Experts of a small language model.
Size: 13 layers, width 448, vocabulary 42976, 315M parameters.
Experts: 288 squared ReLU neurons an expert, a shared expert of 256 neurons.
Below are experts of layer 8 (counted from 0) of a mixture-of-experts language model. Rows are named router (the router's row for the expert), up (a neuron's input weights, with its number) and show model dimensions 224-335. Each number is 500 + 50 x the weight over its row's rms, rounded and kept within 0 to 999. Numbers have three digits each.
Before each expert's rows: a language model's description of what the expert responds to. This comes from a sample of Wikipedia text that the model never trained on.

# expert 34
What it handles: Determiners before modifiers. Articles and possessives (a, the, their, his) before adjectives or nouns in election and sports results, plus plus-signs in vote-change columns.
router:657447473609528480462450555493539519493459425442517494573516496442481556536464555418408504532498532459486567548459506552432554442513428468617544479512542518466569495473558509520454588487470539483484462471484533410511440607458589439494570396511514526505634453476531419481615526528515505398427603480501502500497527429517461486430457414508
up0:488570523531558499522465472568482434421507539475441481499482416532432539488557528508447418514493514485447477515456466485529552574460500468405540528411498574513565532521486440471470576580487431510527526574483467507535493523545461474511480595579492536563643545605549531538459436446524609543592450473573575528480482504446410480483422484542
up1:557485605534536420447563473554475528478525473524622593449472486520554546535496444459527567466499481502464489504457616571486478479487539507606495500563577608470571559555408486509500427482550593504511487469511542568541495497438575568522430500432521440546548502461477521458495434561551547471464601432547434468474602477469451430519414519485
up2:460575552518420532504486512474522549477468510557453497483474514545462471494489535439522518583489530517398487497467590468520466478465486516465395478474618531489579418498535466527566558485390533465460409422530498507545459539484653528464439565444392556413562472532489489548629455585452505484572501585513583497574576461441481576438512455447
up3:461443536530434464491459530411457524426556553468558468461507474616498474460467493472534490493572558541434503565539442399489413481516625480589427483554386459497512501495459456450556580539442509435452498509558496567547562555516515626431523565484525542486548406503468429529510509510540428491418405429577471513484548435442491505494401555490
up4:487435525500478472537555467545535544490424459533466566539550510479482539476511514516486468463460468439526407467490455464535439421469480429472436594437465543432522646444498413477449600559472433514430502577465502500501518540460520528541536552489531473485531492461461387472567416625591497575485623485505583502546506450407550529504516430600
up5:458446474618474446553604482568556503591490530453516448479553501366530551559533504514508504542451487526525499508484552434552558500536576447502453559505504463493389569480469489335492532546522527530447450477469462561485616542553445534452516505524513495459580528533426472538537507510589522509576548549502502468583497507498489576576497475482
up6:440435563485538590584495510487497472571479455399519524515483511516527454543505440434506523440499482513586467576478431500503388579495433477451507481548564565490452476511494461481576486495520442623442406470497451555525454492534510507439622535529453565364520565612421560469534564500540514542506498412507546449414511524442494505451476535608
up7:594555496492463431559545493508538454531539460547490434522498601511528476497569469470521553570463520455464497544423492480441507459445448552429455450498537512570413558580361487514545501482458535500424458512507504484391460535579631546443371441488438553549470416461435525421522509549455381574524532617441422489537528501496442463540470500552
up8:567450532508542465518482591495487553556516471533466557556423517599532447459407429524508576462540374501532476458423490487449560499538491466441588485544470498391502477500487454470524470552555541584602555456425508465535500542517556462515417459469476500492475447485555507494579470490416534519541457538506521440497480570497447566544514455504
up9:437539401404513626451537526579545534457520472579565399553452468487431448591444568535551548526561503539534514573544594492510491479508535455511485557575535539575549441501461539505466451464542453554516511454552437546485463524462508427573533467520521458434502547541451411503527450512463497526548486419472539528498558382463528475613527515475
up10:431573513547535481478596552468420602561491492494429478449496488491520555563416550542539500535532465549446482408544489500397484447441520537517440552467494514462499492555453566457557538515492496462454490414439478460538529474540585511518457482464510577496482507575503491462466515537435559535540466465422411433567510460506447556452359461477
up11:426437455549501523581593509532437483456501525488620409505523433489471531457477461443490496418487459485476584487492585479575543390581471523516569476511569482491402451462378503584525422549515601441415532442404542550602529372478501490514492469451451489490559468520440489537574575546482583456486486533484470500516463437496549533454524543526
up12:497536492473587544440476582474535506468539486514494492532528464506524410488445571536485400434490513495533496498579567459580445447534577565447543493514461464485560551582616453478574474500490554607480547513475593511397455504468438532506372478446385485500498575426407461505468612488511423455502518472506541520472488545581575465554478531486
up13:513447511468453395569481548558505402530503501468496584505498483449513474491544505522463483445531455471498564415539517533461507484360481564433538521508507530540463480547466632483459521478429592507550524373575451507444471469515539518527520573513506476462517527547383450564474543551469398525522602499517493524463414459516529443579502568471

# expert 3
What it handles: Mid-word letter fragments. Short vowel-heavy pieces inside rare or foreign words, such as taxon names, Thai script and transliterations, e.g. sc-a-ber, deg-re-ased, N-ara.
router:498509468537477488548568484508383523462425467456528546473433572443434617561532373534538523514498553515457503451532432542451490509551437547543581482441480397587466479464512480446504569503577508498507568532488506520589528420474485524496514436515541517518512582404576469449424530511503427473458471508502457423464590553491574499486521458508
up0:485436560474557538569530566458419427444519570515510506485489520495493427593490556579444471481420454453479593539523452639463546461574504390486459454451495476492475527453451482521545468518486549548486446402462537461471504506520555544580509490529502539503610412513481550516573571517531542446492471462443496522592544525503534530510586486452
up1:522470521502419539488572449480522614560419500519518471537501453504446552450462459514560528534506446499477442521560486453462495514494442573544502405387529466451510549495414515538529515562573566496529462513434563538524601575397436458566546464495553498478520472617524571460427588545500484562555587468439484497555606491483530580446495448426
up2:522450527497529490517488540507496549444574524496580444507463456447590490506543456526477483402553521452506434479532575531587500550538513432557496519588526601495472528540487442460559514533546432491533477454502543473470581468497492534499466434435468489494457554378468590486535595510519483463539469519421448542401600497476457447467564468437
up3:485431573520468535554543472545539491451478518548426410506466487582501456495442576567487505456524442558529436512523512516514533444493507469503564470470545536417521487548599477593590457412554532535476471517532507519410496503489516531530468571464443480415478525489511500482580509538491543475486552419468577467495469412440482469489435583510
up4:473490496495553472476546592511406537539394588493530493627482359470498598492514555535581373420490457429484540484450551504495529456427443527507528529524491522529481525575602401534514434516447550503432403493487531434511414474506463484478559507515424510500487504490457494501489388551503523454501512483532464402493488487558489610571424486385
up5:468424506553532493581507553540490487491544511454522547515466524454624550481485441521437446498502533459578512617527549502484479469456496507448400456494488474497420555548534397426500523550470428488473542631527534479605512572442477537505449500485451470422434546612475534534532442534558539516550553415533516432564458530479470485501554500464
up6:465481520472520559555556635443440421491517522470497519507462503481515521410539475528537484550504440556482545446476542464435461450524432400551463488589534454494519480461514444484467476541568498572482487483511592498426590435507541579512485451446506446577611539427433488504505488448506596583534566635531480448454422380505442554445567523460
up7:447541461435470470492554392480468462441560460545486482455474427595444492519508499589447592551485469452476559518490475495496504456498495515444548494544484485564581532512496504494545498591575455505483452522457482476564556460489505515515446412509479545522484460505403525415487468478481491466515485656600468533447474495511518495564597484473
up8:540383464481489482431491462460503540478536472397489562453451450467523487528578488484534507455481514496529439580503532471472455504539488464548532556580529532536561451539499506456507500526536520559548478477554527469480393576501470652439420476555448534508543596542514449462519451445513528450446479557523548502445500614457517489551579493538
up9:578504407422469585525557469474536497507544497442455429477492507450430509417471501428432414458460525422502448572482561405429509478463457501501458523525499555523516505497386476532538522510574552505530532515479497526549514515469550509456489519508513512504516502501500426557430591418354535519542409595468493454509565472468446514599495511579
up10:593475511574481504477490557547564649498400452411507482458474499556410565554461471608525529556555457422536401499487514581501475483495588502445424523517381562388496475609436513424503486555525512448495473557464457560461527499496516521457515538501500460474480501518507502569442472428529437445463524502540548515465484528516431512429424541475
up11:528463524439419427533519475479517499430430520420412530550493581496495460476458516550452419549464499520574435490571440532525569605450527526490412528638495473544554535553498520454500543433514498578553539490534446541558450511515523504427492491489481496493504503555413358569524515453452539466571533506425418478508534576410476494618502569420
up12:461469567483521476545408429513564421559623487520505498589503469501551409523550481437463457529572465542535502514507485479501515444468493586528513524497464572524441476447472529506485468543505536477472540477408477474569515655458490532510526555521589482488409538615465495398485471475520521526597519396442484520604497492548455423478434541503
up13:560538515467497600482527495499444488490518482499549472507511512520461473440516471476571464479465397456561496430601518444456559519464439518465432401459499495487571455465489593459474545525530514515526475529460436448520550496477538522450456517497505491450478594520542441471559455533429530474567510503418521411574579520541501444533556471494

# expert 49
What it handles: Mid-word suffix pieces. Word-internal pieces and endings, especially ordinal suffixes th, st, nd, rd after digits, also pieces like at, ic, oid.
router:481535556447445431570503403515544525551458522504539463498458464451517516500491398543494486423488481552522537429506467456492501556420589426463533441515513526444513479405396661462511516593464515585457536545512460529522540460540448463519546526462462505515513576495563500437565502354502464524531441432552419460540559440543507494472531531493
up0:512535518505592448522483424544467500488506596470453322392489547429495577429514496513450425486536582530600491556557578428474532496483447502573405518638510557544493449458490526496417532473511475416618505559387566445565593467487567515514456524472473479433587561553499434562567534622510484441477495552458426506492523404527501440522417509464
up1:422480446519472489629544494566466470553528523453470512473496536469489478580489484555526476408651506532492552501471476494524472438614468507467387526502518568500514434505490539569608472497533488502529474470498495396544486548483512446518532543592445434395485548546512484483538530487493505505536484513514490544555509474481505499537497494533
up2:544574510578442492473562528451459420505477612427538549485438440496509371383474473556556501443555550506397538515585548537500510559466405471534558588558553499537531513498539418523571560482497531462473471503570489513503500541451436509488509508477525517535485465522586462554508460482474538557479602514503567600499537486538440555535406471470
up3:517629449588598538435566430450510465468481510484447538528545561479519443556565500456452460458429440470514471403475555576489463501483511490514519463593451549501491540526460567491527518500519520547451574517520462481516546448450632578478557525487475446430496478503478510489447381448472502611508485529505540473541543431524502373495506491538
up4:549500534557534498485518539502582546520534517478455531431514490436457545461468504480506465445464514475445511515474512469590435457526500497488623500505402502465589440528510454577577522511504500522471610531527496599528528462581499570524473526527480580366500454475596549607512449559487563549597433409449508513405513489463427509456512432480
up5:466516463546512470526484493567469455491524451419532452406576558482451529521500500499560476526467505518540524597503535512361636480524446509517373433517554395479576477587585469486546455512520486579446400525416525392565550429512461554496494636450442479420480438556431478561587496568496506491606480443446538526424485548515513485396484414451
up6:523504551564442511474519582499462418409541543589592480594458410533510514492511557433508511499561491449495476415492579440513496531499497444481462579409499433577566437486503519552461429496428509548563493483483553524502539489519555444525451394588547499524412481514442399423555475487538486451443494487541528490508477562489559420445466504502
up7:404413430403398543524492467448480537521486445452445461504466579455457434488444509564502476515474545571625394453505477545544478492469469453488559509546550479542476451471609490519508521399570507496503610476538529539481398553480568444601417534492446467479461550595482456480426536541508520459559544465485447472405633492498567483515450468564
up8:449531606538587533486478407504456579526485495475629449532523486547470490475458453497527502492569550476487588478510517548582507534520589471550469495484413430519609565449409496575411510530572482556518473534548517549477488513559498481471561460519564475459465475476519510575526443519490574459445452543463509500447474472516420570502479478546
up9:518497475492434504517465604435451518546510554441424455443487505528592505423493570566517444511476520468477458479510545533449516422492516485531478550552508517414485405442535528628484447533388510520439495475505450539453494423444495450482559578563453472430477557559511436528457494548460490458461518494457433499411419503530370462493535539507
up10:503508563380537471527525496542524460421563536537519482594405435469450466497412558473474446518583531517555518473421474464484534573482509463465473538526548486444524518520447479523595581581518466463460570511510364494516607485551477549487452422583496538441470442502512501514556591389561557496560546490477479562491544443468449535443559529476
up11:565565505518529476513474525541554473493497561487421484466489490490509418519466421507499588509579551551468543487500480435561477516539544537430558491565499494586451420579550491509505496488501497443519500621521600503565535465604574547523445494589453452552418481490444524512435450519564471554475412547480449549533494595457349423545525443534
up12:393431448559453568565507516442478474501495494457459435505460510571539511360490447370532520561511489476593506534439561488510566555516472541490509432562531469492531551470448452559495508491497536490556452525545499584508536478429583419445462460504511474516542440556460492488584492484605537505494567364612511609627459458499457531500444462526
up13:514535490427584512483560556507472471485529617447441462540482543498607566487464495525554489459430483480455466479523439555451534522532464433489633455449498521483476507496505517492471475433458525558469586582470583576511479528531475458559528566514449553500472595473458512472429493497430490443496438462503483463568420493450563530571492577572

# expert 9
What it handles: Descriptive adjectives. Common evaluative or size adjectives before a noun, often after a or the, such as large, social, public, broad, excessive.
router:491505463436459488474527434477445508503497517448525543497449468438567468486465445516454565524525540454499548422438474557554554557456449452478502509454449623436563415398486592550491486538483459526524531406448553502517577472467455526465573485520475459569471505432519496387548503469478553449466441497604412551471456454515458472495579577478
up0:527547541457423562480497484516471520472508548531465472513469496415594528429514485485517490466517511528495464509557473470512533448548562545538562562483502442481475544570510517561541488489497532580552472546565420499461502521426467492474472423440523561507598520485475432559466476477430513530503554485470318532512464369571636484474459587472
up1:479514499506541489407526402503573490457466572511440499420559512562466551477461514572549459604499533444536517507537502552461547517486474489507489467442466550471528508502452470568535489525410522442606584509526578507506440472497483489439484631478509437466549626411574508489508434445459497523509452492493491440417442465589466481477526522518
up2:519546486515516522592555435438452583491575453497533546440520450554533476527476546489494468505570505546511500495561502476551437554413484454473573522533488515460495565467387548477446513520499498500471407468466460489479520548524541476512557491415603581522566535543532441483434536523379442488494372468456534488528554619594472508399504473552
up3:375601447410499452415489450479495486402469543479532497474508469457504541524458434489507403496513471481517428495487576513646489432559613535517510439549542576513539504467460514460558506620492467503541478444554563569486426444541449542409492493493441434442562492462600514427497553524479491547482519524493511483480504503478410458619453592537
up4:466464620455445483429507470458441482556552469434432532425439529558538480453490547472445550419517412538507429457529501519394532536525577511512492595510567571491498376496435539507442506496478422568450434422512509590495515475538423488500507427475521482436430510525601552535489442496535521440541504437523489526526394428638587495444406565529
up5:462453448475509436467511499519458455477556438516463504529465431396548524511456463525510528521599481569549474487533425581558458485530514491540534423519572552484568480619448451534516547486375485510517456622391446476470498539468419551524519527586447517506550492496502398515479469554459590542600536429568448484430561428528528466517502593564
up6:500383549506522515445481457516582467516480544578444477570522522413442461451408372475436403470551465498560515525471494545571550475526507412496406454572546485445503453540395462478497510559463529504512539530510521455417488434464507594526451532545515584429516465443528401492447550417519542575577534588565448574533479618523474552446427508473
up7:500440510490552596509466449556489566491452486503540594476543594490411591510415524461453432454515541516509468470446488601556524436464413463559428472546476466542510467436450515480497518501509511463565518510590567580541526503439548527555528591478550513394439536498536472413496521551569586479402534502532595527469502524539570535520472491469
up8:519547394448549428516518543408546457494395560519517505594557519524506529501533563576522511527529526521503501420511564503506533504538517567564531481489515498529486467442488522467453468535537527455467503580511531480439450509601590509488523469518425472429532454496577560483455576584501479626564532547575555458552532538474532557394513574508
up9:462474531463547593557481536585513528445597501492465497495499436459535396536478452494440604558552445517505507494505573536564536440492434484432568525569564424492456557425515585448473457496538567519505504467516533443543436509578586483541484579452499489498502552447531510551486445478522509537519495475553524469526498467493459392475592422469
up10:420526462541536470459421586517530626466445409478553463482597517459508464561545416525518545526521570553530590417431528469538530493477450454482513476530487581435495487544434517511534520370587538462443487429442531368452475546515452519493491471506476465425494506547515485407473443489452482535520579575427560499522501574566575392425457461431
up11:437484455420487587486487589505468415502521540445559493561500546497626540496618492532496601520461492599447565521433461487456433421517512481488618405605585504568465506453590420501442541545480587526496489491467448409580501435456560520599565548407504534486403521580506463452428529508461505549441404539538459449411478517459510482560486515592
up12:566497653534475438484436524526555440470615533551474452448476469524500573460416431455495576552472426419500453503532518481570702445442553537562461488464420581482533499409469549516537504439466491487506549548478511557513505518510465543450553546497597461511523464535559502531501432458495470447451461426528464503501550476578473577486413397441
up13:464504464543474548501567539593562536572454559513593450473571459481511472561486393539507422467438520517555473549436521443525500526441503526526584478466518561374487524546528458432421456518450465483578486551563493566530504427474513484478466420483402485465481613525442556492499516502485435523492392536498512525468610481467555486536481446452

# expert 60
What it handles: Surname pieces after first names. Initial letters and word pieces of surnames following a given name, often in sports or election tables, like Edberg, Tomljanović, McLachlan, van.
router:480489492547468567426439434467502465591502404426489580557606487411533487490495525519491531457423539485539511417545415509499485469518561441493468495481530464471521566611438442412537540509440473568472476505465432464548447544489585438607554471481571389494459431497526548569480488471471521425495574445421495467530538438515546533472428502596
up0:560352506557485485441569523426494507487448525512510580508464472472445560547578387496494519458430475490526585529485493475569518464472437601445482546525546519448447510621536522507523563430468554516405540463503584411409528504491449453542512505475509463455423506452481511517528517557455526421500479467566567528514542502472528447562446483508
up1:446519505531544548557487513513500548541459518585546487552561444555474484457532475484435514526507479534476447466446535549464519465540474524501425508497423488531547450577513484527600479467444453536511395457600499515577530472491434374537488562547437424518481510370462588633444622415504487578523539540418568480540500518453523548598561482507
up2:538438617558583517466494479550493482442538533562487517508434337559550579422508494456479417498415567490469471559433607523490465398470511514556462462497493528580535560555533462454485642483542467569545493534490496472609590575551479508539559396548556491536456546465530513474488458501547480482549491589565490486541533556426492538503503521521
up3:556540615455482469510531445480553515533445586535451486470389413500487500490477447580492604569487552589549562517496553521576479485560513498506581438501479506476533459399572596548526428513602478488467487529485517577609528491551515570451444528540464466510490475459542485481569541504495507497489418497483582496523387514537579457544536437444
up4:513455520583516510463488539525449534562461550465498458579559477529480476444497546482541558569532477528466542488581560441561502508470489475394477514452530542487547537508536535474531518488478542487518508499507500518475533497551476421463431515498441479466493516449505524510568441498433440425516570585523509409476505444449548392560466512508
up5:503503460486564443467512544631478469525488506404499475492553503478503469518547556531386506521528546497429466556506525469485482537518493536483481491448549407415473521553375537492505544418502563487548464566452446527413453447442474573551538460501485521511512530517518478470589558509455535489533473520449527492562510491507381468517491440550
up6:502447486478513585447458509448476434450569454381444541545488459581486516466492543387437529443479484430450563478519527468473489552481595427454469470526433458553523445584472442553579521538443544609528541565552540466528564430472573461478530529453410518473442542472519484542507542533459481506410467473536440502498566435466552629516447510394
up7:536563578512484497540524501506546500564385503478431534549548474479538522559420534460470537487532417472447482519532536447498542570559556416506492484460482599475507557503538395422573427424487534410519444495517538523450603529523545510513651440432495553457595529550435435587533503460423439543460484338458503425462576567438493425534517465522
up8:438544543487477445536557477450505461443475517461534478499587563548491443545544409377501500537475470518516478430510502464500373569448605466506523574558522530430458478498459533488423509505562483450543480483526530527464555598474583360539531447362519531423534577539518551512478484447429390555451540482481480515527526508542509459454547472483
up9:465531519497450457553581463479504502433496457601520405576568430528449560483515493444562437475447446386580462429550481445534525416545559534478539512569557536616572472589529466528472535562523415554532483431478430576442519448522493439509546459417478597376509511508461575577489581549522454511516577449479510570523561471465515502472539474529
up10:598497428485473462348574477337478475511510517523476470556503457512452432406485564487486545476536555553474534598550502521479469507531458466491533486507543551539528440538348448466507521455419460484500434546560493438504551453537557445545549564588484362436543495447491468551443532486471554515444611567547565448510478456438486477470527549519
up11:459473497495502470505515488513414564581513586445495489430510512530566510574541532445598444440537555435570559400502512454494456504429417474535445525461489523471502524428537540510565445518464575526425568552513491539511506458448542474552456580527618468532502551647489550513518505498502477579501554488459541515470574500528482546527546442548
up12:504469412471472498556585532547497500508535540512509467548525554532544427527527512509421458499419558445466547494533554524490504446537455472582350501503491479558400510443523490445539438546485493445551434585541483440397518494497581500545629502474560477473501540529461445538465534503480396513527543549558514511434603424447451558531507392566
up13:386502513547519509478556506574448441538517534571516510429543444569447540522538499523497464469448566515485413449475398456513512511408558513554535537511528468552602471611534434437574554521533480505531536509426387525477535487624502503452525445472504466465464466425451572528536380480555525507546548468513533527535495523471571496447547422508

# expert 18
What it handles: Possessives and nationality adjectives. Possessive words his, her, its, their and 's, nationality adjectives like British, French, Thai, and linking de or of in institution names.
router:428483408540486528461433484476529490506483584524544520522454552538422539490537443488468645565488556461515568447548430570430444517567513474533626539432505547409525552463484532549471517524456406510408498541502434497554543488535530552530616487439524477480510495446545507458523425462420517467522537501499431479519477529518490480437567520557
up0:417601489514488478447548423472472424497455525538484578419538494477456557507515576493510577465485489597578430470549595512499488504428498477418459436515589544534376509542469458474500503408516552569438553429506472559441414539480539483489524494538483564462447525463500562546459580520515496526421444389488538544509496518458489470375504564623
up1:460513568415546430464559500463456577451503434542487487469445487523533455439488499465471476558507550585480453479496528528561458514459556462465464643598526578566561485468485525515548553557469500519473483589595510466515410525576489565593493486504619504456540479499559435492554491466416535504571539495470563550490473425524568377476502545508
up2:444519426520541462473555420549496562536496475451463589461440457436518430467586510481459472483533438462533465570468506551608555502582571525531480483451576459437526434444522398506571445530437405571541487414446548509452583476565468536475446454513504397495561492489531521496506515608485523488478497553495549502522486535496560455489457525530
up3:562469502481526510563487525554417502468507413566519441499495414476568531476497486508458590442579474425589486505501575511560508575487497493517568442401404507423530633528516485485553488557457513447513551533517556456601451461499514493465544474531490460560486451576485525464536535428493494440493417464529555421499598520458503469583510509543
up4:464534526527531442537551399504519524519534528593530553476411484508549572442553528510516419480504490514449583493520488478554526449462519493412484512470427565454564486467413538515449488430523506552322519479517461448523553420411545505458523572361524549429493473469483484572525531429417520444394497509489479523493510511568452474542459550522
up5:459469502465562439511520564412538479543536526511521444548467577489516464413590516494489593447466488468554468458494579522457523485470441571604427579494502508509530614564491495505486532484444485498510536551426565543442483545496545570440527490582549518524559454484509483445513420544519493418492475538463434591480524547466469537493551478485
up6:567535449495467483492518547471525528513584546554484466503538430454455500542491469499479468545483409550446526487513521561568536524503454454565453440532554508474496467541524526605407539446550526505517509508364482586459533592485520542508485494397559538494493586509457512532501489521375467443513512563530454510467504447383497489445578517420
up7:382548497486544499430511506446541471494521534503551503545512535443440565427457402439513433488552466576598547479409467503612554525510462506571449453558559471553456420475530492519510454531567470500521456511585547592486483459482570576442472468496522654525473601471553516541487379455475551470549418434460456469468510564553484529557530465429
up8:573465368477513522504585524585478470531513494503449512555526468444548476589556462568614377483525481576424555591480506497500451497524555564546512541530482457422486498440554472380570443451538542464478562573457516542526513486477528479440543517440592431492523450532437514527414538538490507556486543539474475492469510557541459486530489482457
up9:450422463519411460431520509503448483515469475533541475465498436448472414507498546603446548501480503524411499529420517429590563575529541525534488508528509529467489519414505456530454478517558500595612476508470463460505489423485508524510515468513527506488460471487484501500399513448497488604495578389663510511494492478466484444527591526509
up10:578418545472485501516558500545581562412457492473481501409459392540495502436522479471497619489526465511570488399547482518529574447516460521575511461505434378574571428489378535505510463458459519591526486588525461547489476497492506496581540492495545524566500515524520515563494408506492498533414468516452517504429491482544429496505529598557
up11:517505542590493490515556453400446540492463549611409510443489493576544515472491518531554552591500490498633559513525484560502487479577419490451566485510522494582490438490487486472466529575547577483453535474510565459457538491586496467490541502385555438506546525525491360534478508509519506524432456476565463496565626489500525458573428454486
up12:445491397521473534512540435427465591486494497497528423550403522515401472538497449601584513576502523433522456458409426494519536522517395584482482503557509497430428521504465508460475530439408551520440524387440466478466451474305496541492502508547494529549451494535429524589501496513449434486411527521479506520474546462448465508532553552536
up13:487443499512466439507450502529447484451560550490440515529511523499569481514478519533545462526488530502500547509643565525550472421499498541555534553458525481484576480565554526492522531559485609471585481437615478458464519431559474439525534576436494532512492488524511467500569453479479527539464443455559446498530504517469464379457561471562

# expert 14
What it handles: Foreign surname endings. Final word pieces of foreign, often Slavic or Nordic, surnames and place names, such as -ić, -ov, -sson, Krzym-us-ki.
router:471448502526539513545429492463590449553563441457455538570529525420527503515524482488486524492451507508529537592515490481501482458433571511490528433573472435524504503497522486457520575467444618536516430553444475552564427512515539552525573524508427556497457572400537573560454543376555476549464505551515528442445539526552523474524496462548
up0:588473524513500480460522467479430533492524525528493444559456554467577587551510478481538445478498468451426495497503415546544449536463491502489439485523490479463534516555398449593455519439499538536465547433558539463527502435568479555472525447501458528571405533437435534417512544521493524523475464505501510573473547481515535485335501419491
up1:567385465526472486492550494432510579490505548556569467596478547556470513463433443476486561451504504470534410506479430561521601511470535438431515496484427501401607523585469528435518600518568648512436433617430573512458558484550521394482509500512642545465572522456581535521562561449568548443456428461389528490508506445463449456463530471503
up2:545470531455544506530593489451523483523527406473526553534562444552479447495546484501498441515541504470487483505499543414588526526520544530436584487512557566444563478430416539411483469535544489438538525479543533455463576467474512475494582462538401510529463516505561531481675542488544435506440550471493592465483512487525574463474389544475
up3:356512636520403532534423488481526487474571533521443544519501460341492518473463626564563425485464383563465484472578514459527442493551545482510491450492507474499499452524460581555552555531469550482398568570492502474544569501503456476465506477468478476402486543484474481505537522505455512470542530525390499512492490570473558484568506505537
up4:484454453479510574485552381602491419545517427599461536452514483439569466409404417460500508438556498496451514540504477583478539467459448544528469472496494552538546463481523519489488454464623543490516554572524506570565462517452531585505477389499539475367480475587418567495502473489494546577492553520476454601401495572489536486589502484548
up5:502523578494451478528456604536511447550505535477448484521508446493484510444460463507503467541538486511578538517554515531487541536517517488490440468450536568393491595600511541531490475507546441441513479578485445476393483478485338526440496439558514519413498515494410494556554533602503567580425459524495559508519543536529388471429468438429
up6:507428519543554422551515485492517523441511539509514460574522538462481443649579469479563462525498565490504451482545454481424430457499475456461521533562542460335514522486497534526480585513585467504468480558525534590475399514470516472567484619463461537487578506465458446568526488431488586472560492467548427527550507476490512460387469522348
up7:517355585481554538443521502437434433483545444453510402463489475480515544457512610468480531514574504498445594559501581470467506537446522554530426492558479479536558497556540512512455468547484506527523574557534547472512492475584466552562509610529467542558465468471539542489468569490465513565552492507610509491511508491534458486510494513412
up8:458481590576502531527523511534461511463460398445464452440505542525408454543577424485488491444534505534483537547466519487548520464564525518489521507484497464580549372459457455538451473580529479486450499485384473514538534407604541450525417525523584525443476530526538563539526506505530535539515501526484483525491512569504421603540699564581
up9:478477564623502528540453467517574462473483537465600533426456462508426506496511419551517551469412498486480454562428535444472509492508525381535475603574364479544389554649482427465600545590529631525527509448458353514532551478462482565445539582523420526360547457471540488562533571561490453559559526491580480563562453436444510584499502523556
up10:582450591586502472469503531506548515574462521453560445532527507395504546558432461487448521539520412535595527522506485587387487581511516570641491469560476502519536578472438408454481458492415452447483506484550459490547516620548368474495525471390426510505522412506499499533546531479479487525581534521511499549526533501492538508497415473510
up11:410491500534531505552436469472452532509460525460547410393500471561539410570401371482465466496585590535508511508535420481500465463471482509473485518491527406429455466574465399521539500474497520442539587479447497539498562556468500443456599440471545510523575475468476537538479497415442491504540451490443487525412449485497466505552535514536
up12:554497473459561487513523523544425459494540570473495504433477470392503568448502516487485509489460482490448544516580579525513408608530419418630530471448546515427553520529463497440441536578467552544503480501463479599476653508566432550493534470422454526458525486524493569447483474451586523453534422531500538509482466451639473484434489504546
up13:495336455516519501548536459484542599444542467524419452420507531452472507426495536495510572465489480552529478482551546464509561551428520544534424500438537531524426445497587569545501534412448569500554431446439468472577472494521496491507594516552455439413632470459498406587457510507513541476380471443555537575540525421504408451465437502500

# expert 26
What it handles: Name-starting capital pieces. Capitalized first pieces of names, often after particles like de, van or le, as in de Bl-asio, de Go-ede, plus Thai script pieces.
router:547475529528491568477442459494528419559428368459497597537589549349638513553489517598489504543442575506487480450542410441431397468469498426542471465549497477523519609520465463376546530500507445588454544503427489442524464527444580467540573516523533396500447469469567492556482462481462532434519555560458440480514587477471566457574507430598
up0:540463417546440543502492475550527553507514587523403553541563427443465505549472450564597500473420533485600459549459470381489497603418446534504472531574532451501540483480456418513541478519522442525512544578483455496606526602368631541597498514549521481485505509442535469580492545533534535481465533542406519501523490418573529488464494494570
up1:537497487552545471469518471539550506534528522544519558421546473581603558421429468400521538531470459463549527444504477503478536601535536425598456496565552490524473520449512579540343457499487610426452624549514557406492464505507549451537513545422540549473501517480496524652462556537535516502550510454480472509490431484518474504541506426608
up2:501561579504559464424483479519462518449459526436514539564467439469455536495559598547422456482511556560547484469431453534475500544556319525527537618575447501529484478478539521480454531548523455480530470542462560568488449539469652480435514502445561527421413538539533514472465553489425423557587625571510539558551471493550479552369531398435
up3:492476516494449464530520517490470533490480434539496524482460503536545434521544485537428492449515464576531486541493494392572536493425471500407504408395428511488529559421582529508509451505503445595431458457410481539470492520525508556613595500427527423509530445525494521457450376470576478525472474496570456500533503516447527463514586399531
up4:525519531570558534473411454551569549512503501494454553499530538436471471442508508538452603555524536544502536372503496486447398500531523442567433550472554476493514517469487486395449510410435477533505419491520464507394398508476501478471516488528475452524533530538587451537566515469453555434497470417520526525508514545422476522496532474466
up5:508483471489473512406491493551462480504466455505555431545515541509595495426502545522442513489477431508536457448536419404473477478520380561368522342466525531519579478477517408473480527519545539469516477533470530452503570491533562505463566481457466531556490545594545494540469471499532484585513470611509543605504569388503397404617462525530
up6:422461558559579632616476472514531374532524550421514487475392627495536462514414557587540517487571504514603572461511520566521480473418394450457405467507541529558479456560451528535480544461496512557534471570487522499503533454567480537494532519415478469524445521567576523500550531625473448370449530494558518529534535499458478531507519583475
up7:597478479531449485616479500407481468527550446529466544443423514502423424471428468450438424453496532449521475463545503547523530498510515447466486537509515439542478514474451500475546535560452456605434420478458535527506495471423497378513482474547465404527558530511438500594595517536476453489532592481518491452470604467566468441550506543451
up8:451530482539500389569566536682423403393501485488468493492506472430488511517491490341415562528538426546595558488528473509489574520480533484456435526436513534505493452526604445565526504463536470494436530615491506510440549510566409450512467574464472488413497547606427529386426486442497515501587523497559497517579559573507515422464516379595
up9:601464559506539444602531554523546567419486531500465493506506561423569459462476473511504419580522515518489440541544537481503536450511535470590583428459531459514528488546439496457498566425473556456472521429545462516504618399562499559472414508440471514491486384509438448480517483422520527442494457463529510551410636465550442525458460529514
up10:433459531455497608588540467500607522578498529481456498484607466485515543506531520564416450572506544560596380496508516564527433516500476528528552473492438607493488448521533468513530511479483474512512430480456437600457470450377552508437483390437498494456449576406532552510534512461409480451559466504543487450502512501425486514544445515483
up11:564516517537522537519490573554533474478536510600459582469565527540528525432480459537531487498483511567545495530519479458496459468588564413398533400581480477487526553542497493449508503502508395494504463589543421517530493520499548601496474485427516480492461454604534566567499498453530454560496534513480459599523536528532500459433511520590
up12:551575445545475498550439526463492466496483502520581423526544505415414374478534605529508413615453486410439616449573523484448408513599517496484511492601408533526572569460492505453460523510522467465520553467507549504550511615471513511471534499542546533386498413442481512520577560539549514479520467379492494540503468452584499520573509423454
up13:482484474573482499551511485421516431448484481463508546527453524458467552521524481575395600553522459564592447581419471548483536472495465440544573449522508466522462509566516505442568440592557537536503498541498495520461501448494544549479484514541535494414510461505421543508578479415529525491504552435480470548599475487378502510418510456493